Experts of a small language model: a variant of SOAP for the experts.
Below are experts of layer 11 (counted from 0) of a mixture-of-experts language model. Rows are named router (the router's row for the expert), up (a neuron's input weights, with its number), down (a neuron's output weights, with its number) and show model dimensions 0-95. Each number is 128 + 32 x the weight over its row's rms, rounded and kept within 0 to 255. Numbers have three digits each.
Before each expert's rows: "gets" lists some tokens that make up at least twice as much of what it gets as of all text; "comes before" lists some tokens at least twice as common just after its tokens as in all text. This comes from a sample of Wikipedia text that the model never trained on. Tokens count by the router's weight.

# expert 12
gets: "s", ")", "\"", "%", "es", " people"
comes before: ".", " |", ",", " and", " in", " ("
router:132160141215109125146131095107102105150047088145096110100173190080201112129106179141105186147135149184100151105157125156140148184131151126134090117107146161163044155103109132126133090124159148121140106101127092145129113174138142126148103133099154135135122155076137082149089131137069149107
up0:062135091162164191159143089103163173136149133116129074119128150119131071154127135111102133124159133116097122096100151174136132160162142109067098125187064114136179109179159112185156120165106105128118129150088083134108102093110172156091090121143117131128164160144110129156151162139158122121
down0:093124208163111146147087098125114112134101185137072115105118189098125152082171119069169145133160151104143072158134162142115115134109152138110179170176134117161148137141199102134102162089177150068113166122146133152130130115133139080102143133150146138114134085149078113167201170169105089106
up1:123105129114149145163119134142084147115102149140106104168116137157118130103190117155152078079082143169151126122142183155140092084069136152144177133082194135133111084103162050138135143132131104102163152082122154137153182116154080093158054113149121101139118102072137115096171152134110093139
down1:184122177150138061090156162113173151132170134128077126140103076147143160054125115199190139195139188142138137110141136157066157069122095178129128103082186132146137152111149139127125113169143099118099113144132060113093154136119150086208102111100097112143101098145113131107138153102100116078
up2:156128173173155146156140106177144112190043183147214158142064116108148145133132133079107091157098177123146109086104133216138144136139135144087149125099151155133138160088130087112145102082187138190113099080079074106113077152171125096085162125151107150114148227129130172174115152138140175130
down2:134077147107171165061118150143140196145175169050077159113139122147151183202110087142153098156149139107117167082080067053089104098163100083102152120125077101120161145091103090120164132146053121139130127106111137097192086119100159171123113141114165107134089164169142132106085059109167091110
up3:157129128157111170134153133101181195160127177125045053144098127156143157143143149150093103148111177154071112057171011160144126108033145170068140110139073142193124078126157125135111128135111154103097095119092168103169140173141114123168075131122138193100168109079106113150129146183147158175
down3:104117102113132108074118073141154144144099192127157093113083131165137080163113131090052098160200118144137139190196118100037130074046147143118157095139097127134122144159137140106063128144096133171104091115177141037083130166122080108147151136208151148166055157130128118136136121123126159063
up4:113142082166123113111139086131146103138162141145111071105079105135124162125126155135120084131079126154076138151176113185089183121182049136102038141139143152128143148117150183133110135099128109084116157107140144123114154063136156130108148044169100121077169146184104137115113160122085151161
down4:135107170108140127157069160120141129117129060129167129180184167217116076128118171153109063033154127114155114093178118052136177143125082156153103124123145090147133155150087152164121147150170131115206141143113088092109117203156114110152167141144180105121130068122135103132124087124106148143

# expert 22
gets: "-", " |", "|", "\n", ";", "\n\n"
comes before: "-", "\n", "  ", "|", " •", " Total"
router:109059163185171155188115111156139130214124142159085176075102121190089125154180114093158153113158186158136088132111140103138169121108152084087082157118086095161158090149168148149115126091122146055136096142130114100148143099165128085110051119114156169120121144075178137176078181103134122153
up0:108116089151162120149082131182142171156095194056097115075150137106157081146159134188126091139151158141102067101108159156096186140175135144156143105160139088073096152104136188193105138143121133148159134135145161114112134114108040110127128123135135165141138138182107141158108155110195119107
down0:175099160138124120123116185117119119124153163180119012118138063136139157200114093107112132176166133199117091124102150103079159151132085142091138148114099137142092090101101106085133079145129122095190082113122135108156177171113168143115165163106145125156180104171169121129153110143180100100
up1:119147142173098155103133069095068104150152139118184186084115133118070156099204119098096135105122161153098093139132126123072159076143127143071097193140138161151110153057175115130128122159139102078168065142095109176141067120123141114143149144128114115158114117110162139105145139114114198105
down1:144090138063097072143189095142049121105120155091190097096185097125120120155117122101157100161148205149122113133130077111080131134144070126123125193144108132144123125175135134133164011121117128152082152148166152132139163115171099148112094146090168152129142056151064160132136119069100143130
up2:101094122103130174136099139093110149172129126120141158117116162115086134194128099151105179129183172132077126118105181093081146173160050090154070128173142146108155133100170102131091122154111157102122129122184081184152152109100108190118091173101139122193130187007102147170092112127128108106
down2:108126129079070117141062123110105128133089146137099089108135071105115150112079088106111156178123147090103127125137164189126138110131163095132135147219132153157158151191126121109197130127153059150136130122136165161169098204132116123148154069104053046102104070212120150102112175136120105110
up3:108109075145140143113091083160142144118089137147102176117125146140122086218111080177157147098132140144111079109151101127138085138168129102196078107095138071203127170085156171081115178089140097064151106144114191109096167103147135100115118130108103190061124161136155103168135120187122141174
down3:186137120130115146117124155131126118073081128126109181140119109160073107111175116126121135146117095147134138081223120201100110137106215158107103080138179132111102123129148134219140131147068114105116177138157092119149124116161026112115090108170100135180100189120116110130156148177097125184
up4:166191116170142116111058108102070101143121138125109168142131181099152084170125164080100125112147112180170108112148157115133069116131131112135183105160114112133106171152149158207127107198160101144103140121116139119121159104134121152190127102120165120088096144133169071181107129092092147134
down4:145113120098198174125200119159108186155132143123151113127097104092084212095149118087118191121149162099066093160102093128125075095147085080165107130142164130142155130165152165122162123095166114139187133099087148124153129139053150125129095121091108192058055061119091191147112151080181154164

# expert 63
gets: " 1", " 2", " 3", " 18", " 0", " 4"
comes before: " |", ".", ",", "–", ";", ")"
router:126132133161179148127136170127120161162082094060141142113164145148181148047185122101171138149167113172137095079066129071100144095120176127102129107170109139089183148106164113147117167073160119105129133135136095094161138176168110123112142123143123167104115122163140134112144085116139085088
up0:082178018065127120133117130053057140161109107153101177114094136104156157151158115175159104078149063170160109082134118129087128129140184083076130097144150108081112129171123170132122127101181171101156164103121159116117107156124099104160135107134167107126121077140139125106129133181115153094
down0:134206152096152147168141121108093106127142130112115120116173118078112117142114080096125123127121165094059155110132174182162126192110107135108141074074158000098142102131147147129157170138157104136133170149118123134127105123187157136129130143130159137087090102116132128129121175124126157090
up1:109145155068108141183146166147164147183081144121119127095140162119174167065110140184180098106115146174066103110114143149137109194153144136107153078150151146118151171145173144092117090128150120084143167134148150131180114165125166098145113165106115090143150204151127119067144114176083145082
down1:099171094104120159110157113099125096198136195130166103103205104027138144123133173162116167097113114118135098156146152120141108121156164128139116071136132124148129078124144157174109118167088138153139070114116079075087161226119104165136122140091110112099161111143103129086123146077161091132
up2:136143185177103157118138149135095132139127167094130177065155090103198151120116136132142117190144113114136131132102125111083063155155140042088076093105171141126105139107158179198075135086124157149113112076084132179086138140105140064112136135160123112041126128194173122145133112149141151154
down2:130168075086153138148136118121116160125142116130094120084167109138104155131118124134124104117137049148180119112119147126155108156123157107146081153126079113121142088166115074200079147129124125133154159147124146131124156090129182150122125159078106171177120117136183123070145127165156156182
up3:126085083089107143120108136118113120141143155165109098159114155129142118120134127076118110094160120134061169071148138093121174152143158096149138162173147122069149095086136058132119110124165072088113086111179131095157127137143102123151113154139106154131142187132111104132094135112092091095
down3:162152107150130076083129128098134138144142101138159118216157158106163131167159099115066146159150083155130143128112083135091156139145133126151154111083121130099115077159100108111149135132133110111093194108141186113159172160175141104122145146131111110122159162101145168160129129128098112090
up4:096146137152113145142113117108153111122145169149146096096079107149193154131127155106141127158125161122140049151149133087099123186144126132133099127127162075058133083107140136103138191155190142120157126152167098143109129146073173102118081142220171094076107127073100150166113181082153121135
down4:117119098150059161104105117090169139158107116121148118090127181151100140249129143097124118110114108139141104093153135067052130107111091127141136108095096188160127065203153148132167122147108141132120153148142095072153109101150124152172119111111164115055093106026127130132112102146137131148

# expert 52
gets: " 1", " 0", " 2", " 3", "1", " 4"
comes before: " |", "–", ".", ";", ")", ":"
router:084179091076154106150113130149107143189136136127117122141157149127157130069176159128165114129134143177156155097073192060111121133129175115141137115197135092108174096164118115111095163088104062146114112152143109101112137148093099088136135157134181133107099157190121154087110146125094074096
up0:138166092087134120094065108123064079141114178137159165152153121091154132133079144131152099130123198155140149136139135122128131180173126118107118079105157133102131133180107129133165088101168110117116107189169123158068146113097136198176096107168164162181160131124106158138106103121098116132
down0:128126119159104093137159105137155167129108123169132207104177056167070120176129166074115082118102187141165105103167123107096064169080120129146121133098146152138134171193181183098148138067152145140139113145118120106147128163123125193103056133107150156145133082147131080079130163074123154119
up1:131194147123134122191068098194122080182139178121141154135098190161138147149107145095185048080092094116104165099112143133180118123142172098117148141186114102095134070177087170052118131147099177115124106125086102133119108098149122196102124115121076123119168154108123150118095159104113152160
down1:106122126155137094122096116110167181108128116130162176173086124134127095150100100121034116172090064155151138168122101126111156103121085120131125114140150103083134122105123150176126148142171221105158134134131118160145140132061122118146090203140129132131162190122140134176061157085075103106
up2:162121154173181091164082079078087123124150126138123087074096114151097096142070159177136121144102087137131123124057167115100074177140138126131192129113140186156131126117092134116188123179086105151155104151138101132100084102127107091114163175184066091149148197114104133133206124098124132060
down2:077162182206130151138153169102110143158163137165028093109137042123125162093133110126142106098148090216091141151121122095161096070141111058099146143124188091152155101169113121167146156115092085127166116169094123105105132085105118115082130105115099137142075115160172149103101116159118078094
up3:127122152146142141129106171116166126162155135107133154155100094133146100116109167125119089122081109106146108131141138155133184126151147107163142124151156139113191099135151128101133188136190064206157110127110145152157175099213161122107123118086120221075110113166074144093150117177176109100
down3:155161168124175136158159145102147145084124135116159085108100106139128087121098086179063181139102146148131093116109125156145121117149083080116180111093110109121132131102136134143090136114206147108117122117094144173167095105144096105111132141094072118176163151179173089132072143162127110167
up4:124128168089140180170150102139089120171178183145142165163143160119114107105133091138126113109153117121144127101119149139087087102121129145130140091180143164085133148123127109111090086100088137099149148111086201115161120163208103155153155143162201095108108137148134110111117131088080112117
down4:092145091114119136109133116163144073127146127110146076099138112192158116090122117137136126149119139136098063158143127183124133182073160119149144139166110147180081072143079132140121230138147176115140141100120094118096096113172121079109103129129134077162055181092153131151133117139131106126

# expert 26
gets: "|", "\n", " |", "-", "\n\n", ":"
comes before: "-", "|", "  ", " \"", "The", " 8"
router:183094101123149180194074144132179179111107125149106176141146102183096168106141153126141151128084078173158190152087073138091094061185166112146109114089144078142156106121122129168112157131166153091115119104160109095121116095123135099100098136176127146179126151160096127136099134170112154117
up0:183101131117166100110099106149183163172154107118123102114136118113179185128171159155119119105102171191083140140122081118152141137170178092162068106122108132099092118126172084143177111133105173129134080122146146156127105107146073117196087151151063182125121051123137160148204120123111099117
down0:140142137134121130140143104131118116135121097124093155092162103115149119167082167098140136100151122081113152123134130089110120089107151151225072134164101114070122098052119145138140167155121119203099087157097131104118160111118150113154147075088168108185141110124151147175153127116121107055
up1:108096174160081144138137173099191132148095177129123125126193153131115143207138148138156118080105108125155109168155160129117104177140115181139126045153096094152110168113070097095103098118158150131103108158126173046099162117181144133115148114144065148183162171138114148118120126145115160123
down1:135130143152125120182119138169118149107176124161077118154157102094099113173146092142124126149117123178119181153115135081126036121147171145175106089196134072128164068142151103070195144153124159129116069178123108137087174151136128113165193125149092092138097122144127215087129105141119170130
up2:125143135123095152144122157116095084148110184166127098143095187163135111092117078189185113155128100111163123152112107074121193120199091071074117151092194164138137109086141095118133201129090104190075135145179141142161109122166156138084136139144111145163158123147126083143081104133175175147
down2:103123108126112121126163092095141134121051132164135161158113145165182138079127134069134144112159126162147098082142161131105160115178142072141068104169179172139136148171135114133157129125111093131139114120094136134143152091093172094181064122092194097099150115207109086111101112139027098134
up3:160101049117086148172084100090158088141124116130094078140124123180139137169151118162094129145090113153102178153129060134145068174156168124071143148120155113093177134089159124057092133184163162081143160121164146085176147089165162111119125127122126140092144140192110137126123103119139156193
down3:141083087107100128163075148115129146151096102164127048137135138194093137111093141148058128126090104151108128155105043147142039128086222106093129159155158132130143167150139130106100145156156197113101126158128156093151136111178156052145105153119120123068145157148099119143132112128165143139
up4:049154071146135128152135064115113148145092117092085116149170164123086120125128083143125145114139100166126091141155165142112122127109200139091116203075043121087200110073149145082093125141125107105184120143152108108136145124138164117177135129107103135120126118146075166143123095173179158107
down4:090142149154186199192106077097111144133162075106114054125109124149149145173124119134136146060108135074167146131076138155141145173170120114146079173115099127079139126135086178161111126051153080088141113090154123207144083152102103129129095125132133197107125116084142093166172138160155126141

# expert 36
gets: " in", " to", " of", " for", " on", " with"
comes before: " the", " a", " his", " be", " an", " their"
router:113083147149109107166166099189100092116116203135156164111090147119108134187064106130092086104182155176151116155166124041121156190132153130101175138124118119125112116150124121175143130072134128113119182135117097123146092140108133122118082142076117150163097192165151109069112102097128091123
up0:192093130107162076151143156119150157135136143129101075141075100084189131139079123141081056174127112117157122152182138160151131111132126093118084091110170144142110123185138185140163178109189088167089111168145149136154163097081099134126155105174078153095114093180133146111117130119146149121
down0:130081117123110154126153133129184173126104144095157111126133137142127109099128086137157170199177105172065094152128158179141109119133080111122118109087159153069132147179092155159097115173133131130072123101116130147151095149171152101097109121119184192164136166093179105101143147094132122084
up1:088134157084128127071157184127121076139133161087170117094091078157121137159190135142124124082137098080119072079128123169155112109107089149165169131170122149102130111177156100113100150081179152156147180139159104140181131160106130155076121147122166118054138204135092107139097199102092156083
down1:161147162156158102050113069115126118154137134194022097078062081126132072148150100065118066098093143158117115132133129157129139167072139125154122088115147130119197135135081154089141125100145083128164132174113225085162145109115122105117071090142121150089125142139148145165067197145127157141
up2:123174110137083165088126078115090146055132128094153170104115127089145079153155043083053075134048164135127161149139100135189153132119077141140133144122146135114139116216167123151116143160134126063132162101086173159078143146098066114139154147135226086118180148118139100120182156159120109146
down2:088185133120104159091141155056055097124098150116112140133137084175106103139154121074189132133156150139125174102113145137130064235128107093128105100116164143139164150144112111151128053120144128149176152118141116108154154153154173092098144145182138103143193165109155173104156129139141184164
up3:131125191127135140073132073093172206171136104131157149112114107050101180181128088100130103106165092169137135137153108121188131108079178126136099195153105106096123117135150059162119113137089160139155134119142173152129148100106152140102102104099148146168082096102090131069135109166131190105
down3:148142097152151111114128176156125120099108103119118113087137118091097124177084140117142097122136179148084095110083122079160127100057137125142167115143120157175167112138138183160144126086142128137152147105066128113132151111076153098148140145187090127105122152143101062170146072185178147158
up4:085140086158140173175118139098130095132137145077124144118153114089129096178129184202102130160140121108165115152156145134118109135111188141140102130132135108120055223117168147149111181126140126132153180094132100135118075059116206174084032137162140089120140138103175174136161103163168111168
down4:083113169134122126121140118183087131060148143143196113101120087131060156121114137138147143166123173122131064103080085061156128147104117114142150165180089140092101092121104148108118121100151066146105094169109150097117166150101106156116178072176106140191099137085128087071101125105172137124

# expert 18
gets: "-", "|", "ora", "ona", ";", "ma"
comes before: "-", "ti", "  ", "l", "te", " •"
router:057126092127132176181098153183178095135102113102124139126095085106121113163100166114088084114135130140093139119141078159213155107046109061152062117104123111109190103138151151145133169159101160131150095098162147181156185108073151160108133154118143111114111103068098128217114142160151094183
up0:099180120153109104149125074109127077180072115115168145164148156200129139064139147140097126121140133173097172124140084094146113131145063072159127071079137137099142155153081122127058188150138154101126110117159160173133173104108163126160164132054139132144109117156097179092147115145140111165
down0:135156156136151197137071150134102150101126146138194091095139147073088125136106067134137153113166100149102087155086117132086077130138158153124115109123171123168142120107162138139160138140154065123116162120112121124096172131137104158066041109128110101091124149180100152064161131153147112148
up1:140135107124194117179150149140129116177126127139110171167177124078146090088081130130087147087149106156152162163196127145174140132094109107126131197179144110144155175185091186170099151049113087146142127168188108172217185127093147160182134106116090135171197091086088127126141183110096146165
down1:090104093140077136127128142108076107158123082107121163134150152108054089133154084104163092079129170108131123184130095155110141149150123165113100208087115138142117077078109116140149091124153085142143166126104142067144156080078134180096132113117234128115183129141145186154165094190162153110
up2:174138090206135181169089169144102087172096056197104122117062111075120069114137089072202040052144187135102145139120137125152084108106120107091102130107159104077150154110122140094123205195137163088150153120110171149068148151113104158141164093154120105205149161182167118218091081187135125135
down2:150120184093107142110166171162108136126124126165111104128123148193102046103121138151165077083136111090118169144150137167136178150076154157157160129100114175088147118137123171115110118102136170115134118077076198107096122237122135121128141152051134140156083173094118089108135114093105131103
up3:122136157207117086167074101078140077149166154144154101108088111110138059147128121092099130139168122167109127104118113157113110153105067132104149095167153105137151118121111112089121159094113176138070110090125149187135085087148075153103112104144141118160130141089107188106123149139118125144
down3:138117161135161134126180120127154097146082194104119189085127075139082121128143110112163123145166144088180101148132104124160170149114157140064135134081062171127145156169073131131123087145144118160060117187111119173145107144104116153169167073077148093129120120098118113146104097134109064148
up4:100120146146148055111109115107163090138089216195127128142104073028144231084074121120116116138097121102113090163159120139139043152068185106125152094108105136089161113088101118141074152124130201123138167104074129177160134215175101170110113132134134152076122121122115110126074119176120130189
down4:136083118148146056095086088108096100111101142160121121161147100131114165126124142108173209136148098116079131085109085089150112089139069171141107139129151108150125161156135113158100111099174096128129141149165111170106155171154170159121135207130145119124120093130072175171107125205149159091

# expert 40
gets: " in", " of", " to", " the", " from", " on"
comes before: " the", " 18", " a", " 17", " his", " 16"
router:055086192197114158156111119138117138172061127122101118147111047135158171163111133146148140135058089106179167164176088133127122147156166131128123167093126138142057119034122155195132151093146176156127138138165125145177108124136128138165152102128109091118133125153109126120138093139124119138
up0:112144143125112132139120137139159114152120145133137067168140093098150115139074145157210123172140157145129122127214123131120120057086144165134109135140102151079096108154132122111090201096155104139129172101148190132169171111119111161121097135123116120201139134112169180181121099099080150126
down0:207128115143101092115148168052110107124164109117137170098093082134198120070146156110127084159132134158173171107146113148098136161171105206091082160100111118125123064079158125099178143099113072116151089097149141143168116113124153203137128159103115109181146104132087198130143087167187145172
up1:127168140149088211165117134103140123176131116093100095140138168082092231125109095165134073135119068092165122146096158161144185052120121145139100072127140130132059149138099180057119125175121101206159131151142144105101143097131101146160165161143125087178121134167098090135123164172215116129
down1:122141113142102115157091126139078123113127163127117151106092102143125106130113170139050136108165201158119121106140190129154112092104096199107168132126116082084125163151107119121151104190082105133141096123145146175136112161128088102063099133108166142151158111160135080136101130180126143093
up2:085135177120122144155159120128102129124066156113108120111106106163189169175128174131131128157133131121136105126118114105114104162104099125131135085133109078093184117046155143123034122096131105118158132172113117161166049170147156140118117096062124149102114061159083099170114164142133092164
down2:141127171122128100099171150121142131183153148096174111186161154180128115088187139158125126125149172161128169147127098162126123129094132182163126109182116088112077097182103150150087127154110157091122149168148154165084149138132111119130165119060081149156174130091095183132089145087117110138
up3:174123111195130089113172091132116179151108129122085133128170108115128139165143143134110113125092135125114139085197109113145123146119162156175134143073130175123117095152117202072079175098139102178153128131177125141159102125131136134098192086205140034138137170116129110204136117138126107108
down3:070126107120048116175150104105151082133139184082094137173204117146095176122094103117115123154061067108094112109185162126086145157127132102133176100061103098155105075133132098114155113122118091145145184156184173072108125171198114105055162135093125156101131157118155151161115095125089181138
up4:112139119147118102147195099149068080173122074113122133173098151146158158136112143175102115158152139114105151144118118125102159096048132085094138103139111109097120123131116137220129065096067132125100091125149135140134117107117150107197122141179086180085080103118140095159123159144054104118
down4:153167159132136054118144101080102150127104110188092126160152128148127133158079142062131172132151161135091201115132164093117182142115129108140106143124179114139124187192119161115122134157137125109139158082094105082082141148078175138155112121126102161162157158153118091154119110087176133087

# expert 42
gets: ")", " he", "s", " He", " which", " who"
comes before: ",", " was", ".", "'", " is", " and"
router:175125098105129120121123097099072166102067163155145177100123143038188185118070148096122162095172118119092085212125129081145173145141128147169165124102111104099079134103133123114156090102160114093119109109130047128133122157141132135119068133086176134171139123109138090138127152117171139088
up0:144119123083118145175094094092178167092113115125092145080117094125163110139096125092107048127139093126089050193110101150144151103143153118170153112138145130062140138123095142030144111129130138096111098170113106085151147134161145133136109104114149096185125083134104120180117098145139125063
down0:171046075120119149121138132125118168126143130055114137085122235138120164124127149082149112111096092115081148135077162127123127174170128158142152090141138141110156118032117157086255140085066144113129127118129093094190171128169080132092139111183122108109130114181121113167141163133247115151
up1:116062057088114149136113116094133120150141164171090165117120105049151152145164076158124097117084204110143160127143139156078128085107166124176076056127136136107126089124163121108094124105104090069088147093137149158109118126129056128135094125099102126126082075120091119084129168080123133163
down1:108166109149140101075106134175154094210149106123092109161131096101086204088146128099148160071114134143138115117036167113138104147178139100129154109143121154175147114185112068151149142155101123083087180185122152143134132177118169111168105165114143130088104100103132188124101075150108115147
up2:085139122087155172128126092099165154128076097103085134167126111101154162143178115150172151088123103124164109125112157142135135125090160136176127110106104087145156129000143177092098124111160170140084084150111109184126087192181119073149159151090124153199171131145171134139105067115150095128
down2:194084076139183102105153128140163103156163139146103059130118095109092116154128101140139126106116151159142116182121137166181040153152155131085106132135104152096129165177096086097193133117141098107157110155139060170170182084115135124132072104115183118119123095130126143149118083132127156156
up3:153176132139128163131128116123113173165136097087122071103139181071117114117119176155065120135103099075148172116148156109082125130134137092113130089168080164112194157165138136097148120130166090087183042054149090092102091220141094094167138149098111195123146172108093122088098145112098128165
down3:101121117139051162207142161125052125176136130130085146084120146154115156142177126105116136129081187180180119119160151163138136107108105132080187137133089159084106149116130137117088130149054114131139154123158188137102170131081129148141121159116117146111109105102100106151124121057076127100
up4:169151090160138152161167119159167099195107147138158158173132135089141116114127119055113087165145109095078099081135151094147145151156114098150140115079160131115145169101068150146152120097132098123138079120136098165134102177136122170185106162151108143134186147143132105109134123175094136114
down4:168172181066096100152073173077132155109110117098147112094158179089097144146090140164151150139051157152092167118123112150084127159082117119101126124084075108144140090187142170125090150171143173162133117114072118133084116153138096108100170077107077124107121052137076115169163116146120118145

# expert 31
gets: "\n", "\n\n", "|", " |", "=", " ="
comes before: "-", "=", "|", "\n", "The", "  "
router:138103161174129116089105123148160129139106173147105144097096068114109152086112134146130123125088139112197141101152122099122144094148081191148079094114161155176194087090096129087121119181162106125157160181075111103124080064082143151103137117104149090120166056121073121164183163091122105120
up0:143147083109128082147096192174111141133143143158105163142121142112131153105101079089115075152150064130111155102167122193110160117157183188130142111150117084117124111079188119106101118103112106084139123119179154130150092141124125105147131106095164151138102206177124111182135105090105136115
down0:081113110162141132172189149127079144081060081109096154168096092156135070146074114141109177124174125116103137146171130150135083166148106074120079103138128119083121123154111142129138158135151161133125142132145118142142110176126149055099164140130105101112107112085127203131166153122105248150
up1:140081115128113078126165067107118117147101092156126152078123086091135135112103129171113144102146108126111097114159190144087126121119105140164077095106137125087138110124181198072118136168104132103042144120137120105176132112086159152129141128161080076119184159109138137165194098123137061180
down1:163125143087144089101138174131110141115145142083082117160137134139092132079130078132155199102130167100163141144093105130117137087113100171176123112118144143114163149104151161121215112116140145118079139111086171151131151149120131134159086113141124130090138127127102165145148146134159110155
up2:125163116147139125146132143092092174143132095084089142099097183109147116149145064027115128112105106197166148100163103123148116106094148173143167116144122113096193132105067149137113111132143163138092093167101101142145090090097052113138088156090186114118093134081125095132121097125112127108
down2:117152134141088109109128100105127148100189073097123183153141146126132129135164125091116157145146154146191162072170082117193104131123086181170166108074100102140112131141128135041106115125140111148124103145092161135165151138087142108115159168121114123108130171155073116147082121168108157049
up3:099147187105150107125144130119130093152091140081116137133133153120135164062083163142164139148115101103149117098111130099106133094077151186141145131135162060073152181132143144127135112147115167116171134123127116145124109171118170115122098121085119137136168099117107123194120127156104093139
down3:090164107184130134120123132130075125133120130161093098147146131097156117113081142139136163168123127086061105121108101057107088154134162096153134119136129101171103081112122114113076126098104121128100096123187051176143150135182098096156131110074124129111101129123138178120075190101137140209
up4:120128128129103126135112126175164169176047134123101144105134096124123117065081153165107068164107120154145182103156177164071154126140186138142150201162123164115195182079159159137097148158150172102096141060172061130162129049109130196142170089196178079155091100146124088157186159111159139167
down4:146112165133108173102185071094157159127098149090135106140139099165152080147169199167111087136145132109122160133133151158141139176107125075178154122149087137128117136120145136142053143173136123115096177107131138132145144096159155179064190154156153115132088125184204087122106098128154096050

# expert 47
gets: " in", " was", " to", " for", " of", " on"
comes before: " the", " a", " his", " an", " \"", " her"
router:167095073139156160138101182152111134130169144135118177132080153144124167148092174163159098150161131111124159197122087096076167117129096120131122147121150158163185101220150106150139117093133118164081162137086151094131104138097117135111080089115138106135092172195188082152150181135097087182
up0:127137090140148122147142102140092101134153107133136160054061169109140135142151134175142153130140119146071092194100143132129170126163120132175140105146060170106169166187074127108112152127159098085111116153128205115139107178108085103107123130067140137161128147164125153196110180157093159112
down0:128095176114192158140119086153113102086234163182091144138068104181094150155152092163191114119152143185142160161145156049141147099070172175155085155140158084164116109155105119159107159108157143163121127135090131097082085163122132138120187111144125156113151099123155116162085179141144121139
up1:027123129100067144116144112183154106135115123118140182126118127121106094175065185114158125146161151149115167122176081122141153105193174182112068124156142175139133144185170091148068099153151146137111135153090103145127149099101170146123115120158134078095081125147156120118113135143158138142
down1:156122137115129164157090098130120133077054099156137162109088075145138137089056103165079166076106087179109134091077114158129142122127164095098151127096167118136106172081118110116138149109152127113197101066135057096105096114125100106101128118143151193078083181119084167187103087088137168153
up2:150149207088122102127148075137092131160189061139101117123083165076184137174089158158113150182104109137156109132116171165130120112161090021107150136147079093082183077146156133126125089116146093121159099126090148058101142121141098129146136160146083129139103086119124116188147096108094115158
down2:125137155033122131148158172142139084165141150145132065116123154162142081151105116146163155106115097083080146145111116165121155104122128156105135145139083100113114094110153080134133136130146150131137102208146177145126159050157134147164106150116143128067180110090136183140135100074040103082
up3:133127078098157186128091142116095102102184159075104149193134138074137115147158143123117078041107167062075147181131135070131132101105060118134115118153131171124188142167175151154143131090111091132119134213094175173110137156124090110124122110108090090158084153108170098123128094098128106083
down3:084188080129106164109136146107099129072131141152050131061141161134031119149091099079118126131157154107140141067128094150105153119155099105135081127101091116157195142221144105098166124120060125172149141121142121101099098091112101100155087093119118117096104110163134165095193138067096149159
up4:121160135108124118086186145173099130147121048085154163110114107121151129085068122082129164095100117160104166183117096128171116082124159159130122166101061110144171108186168109065131150170132150080200101121170099157134122069155107094145112115056105146145111082100129113175122137128102138148
down4:193106155132111142125189114088162100186124125125116096141122112063237115099185116081107074115143141118156154155118156156117189106100158104137179113098070143176146159149105114134079144174183137093209143148107157142133142128157075130163129157154090149139153054096129158137122082123119122103

# expert 43
gets: " at", " of", " on", ":", "°", " for"
comes before: ",", " the", " in", "°", " 1", " 18"
router:163099132167135131186189107130077138146131090139050092125085137112184165133140107105187111130130126097112119117174138149120100083159142063169151141099098088125095135096144131140148115127186156101126095089095125103226170162168130121179086143057156130117079104127136048170152104144135109223
up0:105149160128139119152114095143103141115183134095127107085183111117131098170145137187176074162101137110092101180123141137111133105170128182186143138163085123144095176140113068118129152186089112121089121148130112124159184137158098117150132082160172115201133066167105124155152031112142153101
down0:106142148085110114073098126108107124152145170121206116092123140148158105148201130146130108150133131148130111137147146129099116113173152166070161103103125125091114134150115155143106119145073085078116147101184067158185082156064107189062135157179083149147158127156154153149133135181150118128
up1:172131178141126138105100135127149083160100082102085090136158167114173133165150118123107088140131093094078054158135095126128181120148146111166150165098112073146104099128162156150101136104138156115145081105122173110177152124107053111168160147124159113160138140166127168122137110112127101106
down1:127186204168139116129106120114140170116154136147147140094162128079157154171112104155093128157080136125150143164159117096198165124110113118104172126179185151107116176132141098120134096181138172119125200145074123157042097155124133143149126166168115077140134153138139089093122117171140118146
up2:081106169119163142135107086100168189167106109155113118117080160168159157102140108170217129145159164121113171137120113177107074117162162139115181152149091156140138199147105151055122128129098087078150141097076130142172154131143086147157177112040140126108105130145068101097139123137179126141
down2:184155118172137161142127144134138116125126142172134076072085144116136112137126112111159102155125166159117139141151105095119088123119048119109145163121129124085110157140186153145129100185122178155117076159086132118170178179108132161155057129138090130137131142130099098107103112157182092079
up3:097138175138143123180117123180116102117062171120138108140123147104142162127116070177178121161120135128092138051142140180102151150136134128134155156187127098131143173106101111134061083099136109087096136106093180139157112165175064151108147093102169166140124112154135091144132134097134187175
down3:194160099096127129140134128175161152113101106153114092141117120119136126151103163170155147167173077108164138179177110125055121187137134197243131068154090143133100095116072120184128173116109099118182111146153126125169132163111136141114143161112158104113134063190148138087097111117112070170
up4:132128127128144187185180082121162177159068065117109123069103147143195127126085213132120125183089153142093114115150144140166101096165118138106101093142143119164160170125131089164120103052060149171165072146080196158168126160109116126171082153126090140121088121154067091128217107095160097154
down4:128108113145072143195109141147146123180172086121162138121082158126101092054153088178201112098150153107049088097161151057121140145139157102120060126107208146116064090122084098130073131135088102163125126165152137112186141096102107164158128188127094129128107183073074107143166143168087123161